Experts of a small language model.
Size: 19 layers, vocabulary 16384, 92M parameters.
Below are experts of layer 10 (counted from 0) of a mixture-of-experts language model. Rows are named router (the router's row for the expert), gate (a neuron's input weights, with its number), up (a neuron's input weights, with its number) and show model dimensions 0-191. Each number is 128 + 32 x the weight over its row's rms, rounded and kept within 0 to 255. Numbers have three digits each.
After each expert's rows: a language model's description of what the expert responds to. This comes from a sample of Wikipedia text that the model never trained on.

# expert 31
router:102106133123085169161139100137084143162088143102119156085082087102137106138105086177169137106104135122102146162098098067105117071161084151136104164098179111110156153183069087118116143111168162154113144127174137108090105186101082166163174159072152153157172200162164127106099159112108104177081125077101172142100154100145152153131145161101177129113089170082168154168168093108086105142169104094105112104159160171158167179127152082120156163151170099088161101091092116165170105075089169162111147094122121098104151125111093094091123084084122099147089110113107076178107163163113144086
gate0:129139116127096108110137108156127181118099104165113150110126161102098030124132089142124136149140170148104138142137132107072120096106130134121145149132108136161113139116159097161124123128136161141176100064140103125133109158132105136079186131120096123113114114161113104118078161156089117140075077051130184101076132136110135129060034128131135178108139174081188174123158110131119048148151124124110151132111097206159080128194178140135180095131180114130182091151117164120166100192132152115121101169087167109147159107162095135168168162130094101103136165123111144244136124178109095078
up0:149067087078205056080117188144133164154130116149149102111160120167133145216119131162122055115150155102105156116149135098211122148107112122127145101155158089109129130088056121138148179167085139105088199107113174109110131186091132141148090116106090132120126160163186089113117164188107161149182159120152117117119094176093167167142056142127097097091084080128111141133165124132165100154105108112115166114097129146131133154109143135110070089089143023110091130129117088104099140095179158095127124113136104152118153087097140145091150121191091143156121162115111093147130136173128107155
Description: Non-Latin script and symbols

# expert 0
router:140114136106097166154151106144092159166085152104124143087111096102142089160088094168163164093119159100107166159104099113080097091163085159119093174093161112103168157158081098079132161086175172147131157086154128109102096184089110162169169171093152170156154176173168137096107150159096101153094109113125165113095153117136139168104121163115161165114104137091160148162179097079094080161155100091093087100179142158195151160161168089118165158136162124089147090087106106147154102097096137164110177077110130084076175102103082104101113099095133086095109112101108084174100159168092163070
gate0:163203110149149141123185157127105142107099146130152137109092147124110131182121096145142145146102134125147161134135104109104063130131098129133108171125141126134164130149083166080151145092151169115118210082180119070154144156099129148153155143111138173154120159130119119111085133186054101133142054152155130095144123110182117090122078142081170149142126109100125160212149096114131132167131134116087067126163132175199157131157172084159166140145160125099135098076137187114151052088145167173120206141113107142115132131092139130145153080097072086129129119093111077190104205185083119104
up0:128029120116102123127111088163134141157118110129059163113144098112169098076100126136143139086114156120101117144101113097150149106151147160101141104093135186120101139147152085165063126126157096129171027118108160178098089109094114132118154156110133098145173107161152122106127137053159122157100201080079152192076155105081173158101157148153095135141102183129166126114113142123091089097165077138136186080118160117062117138120106130116109135081108097130146105143094046171125169147075149144122074096124156080078171087124099109058074153125137163128095127133122146097135099099133164097
Description: Latin-style word prefixes

# expert 2
router:127123150099082165148165101150112170182087133110112167098104120085168086129081106173164140075099171132088157152105109093081111097145097166082102187096168114112170154166088116095113152080179144158100145089145172107122079158097089161155172162118161152160156174162159147095101164168097099153094106104091154120082138077134159151139131180095152161095110138094163183154167105104093086148158099095103096087147163176162160173167183084117160161098164118097165100119107096150163100103097160138121164102080152095087154094108091092081105086098120121124093089118121102146091166182094162088
gate1:136125111135135148137131149115075157136082154105097160132153094071124082171092109192152131123102142097136184149118123118100086088187080135115130131090174138073147168164123085108084186129105186110109147076146108110127136118071099141184132178098183160141145163169141112095109167159115115168105109104096158115112149136152129122145122116088127130116129179092139204175162123141115102132168092084102129077157173157198133163173164074094141170126141097107166093094099118179165110062103182134138141116059156113108180097106115109076090096113130107138114140094134116177082168214094153077
up1:152130137146112123104102166108128102170116196120133111154174135092148095151128142112154112201145181035079111147155098120098180119146129153089094059123096174104085137103121168144100036197168119176162146196138176128127121167107121149095122165151105140157100192212125107145147119056097164116152195091140140105179090117183084163107173144129142102144086174091133143146131107073135143092197138126116144103168101124162141146074129128155055163186137111124092108126136112169152152096083084114108116115106103144133122127111129130165138172130130148170087114161129147107112095106156138106
Description: Departures and returns

# expert 1
router:124096134118088157150136118149104154151087150090100183078120084106159101148089101174178162106119159120105164174112087084104101106148090158097108180099154114093160153166081095113128155106167146159140176100147137123125088162103078170175148167093156130157152158175144126109092159152096081158086096104102169120107156084128164174125128140094156150114100151098168145155184111103104100160172072092095085095155154162162142171157152094104176165143167080090172105101102099145152097088103173171122174083105142087088162076112114089093105089107157085132111104079110098196091178165089165091
gate0:164108125091102154132142125142044174167095146112097154084078129075114135145127117136140117109145160117132148200119103062124146099110070140119133113123173123091143166172107110082082131107127217085175102117134172065132041171085108125128203158101114173119136152194145163119150200104128108123130121108101154145104181086118146138154140106130176170120131166086166140178124071082117081138122126074138118134128150155164135134124136125129148118106190118092161108104061094181138105082089142114122152095133119109047120144117126090074099109125097072137118110124069064119151127159093125097
up0:094153201113071153127129104075130154155095104122151121168098118167169127081133158130103128129083163093080118094118072120106131153154109129146158144086082188126224089086171103108149128140175112139105166123148154129152193135125138100133113119090187070139162134107131115133129106145107187146109107130210105137109123118122129130116120147111120123152084084126159213116132151105120151111129159161095084114203145154183124167116085131139076158167061152055137154092128077113194129113177144117103079116097135112206119159223096122130126161139129152157183181140141150125110131108147115150
Description: Word-final suffix pieces

# expert 17
router:134136129119107163161138098146093167138098163109128161092085095093140078147113097160135159108081163113098179167090060113103086091155084170116098162091166119125140142170113122113111140112173142126147144122173115112115105157090077164162185146108155139143155171159168152109072154150110097181101088112122147112085179089161135151116138155122168155132091147092163156146180060108084103146154108067103077074156160149146162148170131084138162183119138085099144116111098111138185094106067153157082172091079137103075162120120096094074116107097119097101123119062074104146091169180094178086
gate2:107146168120113156131134121168127125148070180123123164145131152123148176126090168190140161130173138088091168110185101107166150072127084101122148133137185079095186121173138153119176150138141132168103158164174148124139112123093087131163100133102095124132100117123132060112092119088112084169118087135093124158127103131128157141157126125037186096157124152127181151117180130089079147180125123063149137093165147114123141170105173095129120181142151105139148162105149116121128137152084143067103193087049144125150186169108131108128115116133096075100051091178127135203082186170093142121
up2:099124058103107131125106086121116056129173170148112119099081144180173145167115107145128175144157133141085166088117144121191114138070105118164102171157091140123175116142098105103093083103137137137114164128111121208114115135130192125184138130117107133104178183150126136133170180127179134135089111160228076134085123118141158122199100154170112075188130092142140153149114083155062164194169167080093113137101157153149131087111078094142138042108143052089122119114158106103108124087142155127141144117199115162118128113134153154175121130139105140134147114106164119097147157105146093151
Description: Locative prepositions

# expert 44
router:125121141115112169157145109140091154169090128087086146095108090090162093153100097149175152098128150131093182157099087107105088093148092157101086153094165122092151166175105095100094175073172147133100154090161132114121089173072109163147173170099152177167163160174149161097085145144103101164089082094109161132094161091147160141109107174123169156102094150098172151162166081111079098148172096093104108086157165169158167163146156081102147157104154089095183109092095103147153104090091170155129153101110149085083157097099094099116093097087151093092106112078099106161098162174092169092
gate1:155187147167101130108147115101116138155077111120099126145110168084109129097134129130093132075041163055105181117119125084120104121118099181111137115053135164122108145150106084171124168097137143119113156136167115112151139138103127162148107155096146214092195168135148235126098182154128066154100123152126114117129168095091175142083100100129139119049098106143127185128148110132145137130162150118156114096119147119136062119095116100180104125134138089142120077077056149174130113115140198156146122135074137124112180143145109121152064095113148135103144144031102109148100120127090149084
up1:108104140124122161080141117112164121206104149115139097166159090098090190176106166141144091083181201176098145086113143110156125121135050114166152125121152186073113126136135100169117156155075103120068131108112196110100157117125115129144097167106134150160189122108176100120093125174070080092187148090102135115140136121129172129115151180147139069145175063189134096143155114135144154158183159146120149146079149127163121153082148066130127121109124063171116098115156129112118182108189090061169154164101128129073131101172096121164082131133162140071167112141129104147136125111103107113
Description: Quantity and article words

# expert 4
router:156119107119115150163156112133071145169098168134081171114092079092142074154097095140155158100094176128138155175136100098089099065151092169114114152111136126092156161170102101103154157117160143128142130086162145112103082142073082169141162157101151176170169200138148165111077177105094111171070098089108151124084187119121173157134149138106160155136107161094174174145175124098087115138186098101084101106132160181149147150146182096113140180134151112105134113091098097140166078093089124165098155117128129079074158105107098054086116108090121091125073144097094108174078156167099158108
gate2:168175121157117108167114165164106126139136139122107121087109073133118096095107137157145144057136164165142159157092131074131090041129044166094115158103157072132229221189093170122084114102137148184139110111165120115118055115153119117121177153081131128140155130129183139117104174105077087170134109080101112091118175112165166152144139134121226121132097128141139164166095121132097145156151119091125101135112135122111126150122131101129124154152145112102143087068133129161169073111062144124130136129115184121123133094068138152081074099111073127179104134129105129134086133165151148094
up2:067080143077086157118152076129084152143065157110111157156146139103132134179125064108139166182109110043090149139139088124099135170146160144146112121138134150077096070096119084089160170136154127052131157121138141120101214185059085183137117142114132138160128176148090118107103116166155119133133162150153165197087117099130121139101091145091061156105103141090140127114193105108126091114136097110103107084156165131201162154174099148111158141122131128136143173131103099117106141117191162133101133109103114105121146129162111077157185166104188084102106121082117121190136149115064150133
Description: Passive and origin verbs

# expert 7
router:122100131112090154166156116150107161175084119080079162097124086094126094167102088156164151095119173123098170166096092069104102082152090151113103145079181134102164151157093106113097149081144162134120153104168139111119100148081108184149194168103179167144166159151175153091086164139085100175085114102105148099072153084153151160143121166112170161116103152085148166158145074106070090138154106093092116094140138167153144162174147086108147161124170093085176084104102121141176090113104148149126153096094154071107169107109107091100107100091158094124111092085087091168110160155110167070
gate1:217056098161152125096130156138070197156115136127050166110062151075110115098104099144167170092129086150048140132089057091151131104132126125097165126098180115108154127171146121084088111187104125145148096143141133086128060131088073135143165129075136160138149146120116143109139125125115120149107111124100080103170125045099129124160137099088194164136129151170133140145126106116121098123217099140098159129140138144103180142178214122163089193175212111159140160108109130126129125096123146150103165124150183139075137133099127135104125115097133113147135154136132151116158117136134154169
up1:107102129173077139156093128068121113172128135129106156145068128090107100058126099131119204107054124123123100094153128172132182145154118103071131162134126075185155111116110090075132118085163098190173094168149154031140117121116089172177177137111133140140129146107129186157078148097179101121090182125172178133174149103147150151107130101112132180167103116178173094145096212108142147121097165123107131147118117093145135117118134106088160128158126131142107165167075114163131089121127143119071059126098142190119113125149164121169154121143162092130182163136128134094079132115190094151
Description: Area and duration nouns

# expert 32
router:115147160132078168169160110136090145172074129102089150098134097088142089136094094188155170102098165149112171161094098093106087092165086149107103152072169118088165166160096106103115158101162178159152155116173124101112106150084078156158166164090159151159187185165165133090088147133090103175091088092130138115122169113135166159143119170097187118123101164092184156153152099109105101154178109091127124121162154150152155166146138100089173153121169119086161119068085077163163095088114152128116155097091117090098173078118117079114123089113117059146107110094107101168104149173079159106
gate2:078172097177081185171133127145108139142147176100095128158080091091106143164115153174142135135060160179095124149170148108114075113139136138113172146105155141105149125152080125123141184126123121178163106164115096088155084138105128143151184130095153135104136154185137116124047122147147105131113129103090113107083154134137187111151149206106184165172150145021065125083154140099104108137159097093138135113125152136143148162122123138064198173085157127157132131123084142104140099139139150163090131127060065101063135142129128053143148112105109079158123122131104060183132159169126139113
up2:096153129255038150157141056094136162110101149126146094119137159083140144151099177161140165182158155104142122177132155109169076126109146145135124135123114146127101124121124198147124092108107158123164166191122120104224131075117095088140125070143123156142096124124121116115086142132162137113125112125108143064155187144128164108153204134063152123179166136075073096125126171126163119092168090124147111150102124126109163135167112180160168153087145129127131181137115125039136139136159090137103146160110076141160143116147144100141130093122121146204128106119168184109156132124132154135
Description: Name and list openers

# expert 41
router:158139159090112164144124122186088131161105165089098163062123069118144090152080105181152139101100130117094159144103099088110109097153101150106127157084162147108183183169106108118098142087177146134135129086162152095108099154103101183168150190076172157138136157164152155086112153131082104155109097100134134133075155120169145179114106139117155142099106177107166169171151085099066118188155115101100100109175130179168139159142155071103138152145154117082178061085111096156170110088068152138099163087093139107108159100114109110100080102105143084115112102110074092155099160167111183079
gate1:087080078137087124134106146188066151130124155144076145110094122134139094162078123062134179131140128137155174141122097114123070114072099165119115161114130146080145140131159110115088133087142201124142118162234177141109137081097111173110131108137125081119135162176082122104121186122109132119108099104140161203134124128187175104067122142099136184126149099095174082255176141145122101115152115109076129115128157142141117142199070085088192118093127102129155150117106122193135136149111123139139180098125139117158143136131129137132081076102082087155116114136115116104126132127122122078
up1:114090082143096107111070191161112112094152126166109096137122148142157138123092162049097161157153102138154150114151128141150093134066143131129149117110088136107132140129191131158097097108125211143149076161220135135122139046115141122097111086162091055087082131136067104141151141124126141082135090105166113195160102155168128090108145094126107167110158088107159066230126186169159131135111150132118157145096112112110101108151071122126158107119108115147135185100120158170081168184126090119144150133163148130191110137113160159139109095134066105171163126144162140090169137082125107088
Description: Word-initial capital pieces

# expert 36
router:152121117128098142167165067156094163181122172077127168091095070090122088159119083133152150077103148142111158158104102097092112104141073187101103150081137135079184169146074077105096160095145151119144164088161150103129064179111109174198158161106140150175146172157153149109089141149104095151101109091115139125101176108143169156131091154093162137115099157099184135161153109103097084139134109090115115087153188151163160170169146092116144155133159120099172085092092091171139090094090164141098182125095147107074154102125101086102074084107092097119074111105115087151090158157132159106
gate2:153131144134079122130146131195099199160097144124119136159136012092133149155123148147165115135107176059087132129090069084110052126196094136114109147118136101125136133129094125155098116105131157155143166076178164087150152149103129164151153158115146198161155165132111154108093157119109098120139137108105222149091163117140173155082164203105189112131112132131170186145120119094125127111121112109097131133181165110154163169083118104116155155144158124121139069114084076118150124098122129135121158112101112134052137093153084073143073135090155113112091080124130084144066178142151094127
up2:176167188155125063117119148203092183121149139142123080210155040150102208136161164112140121158116138034124099081126113112127072162127097118134104105147090071136118130093112128177086088149113135111136139115158142090168162118156175113124110119143100153130116121107067154140124134146145131080175170133136216147125127150152148113128172175144152098148124122183126147105065154131173142063091137155137154151172150084132143141070078144173107130151133182148114124152091108119114173135164090107108135178122124179084104136154112095159093156108142171105109091148183123118094149120157067150
Description: Competition result verbs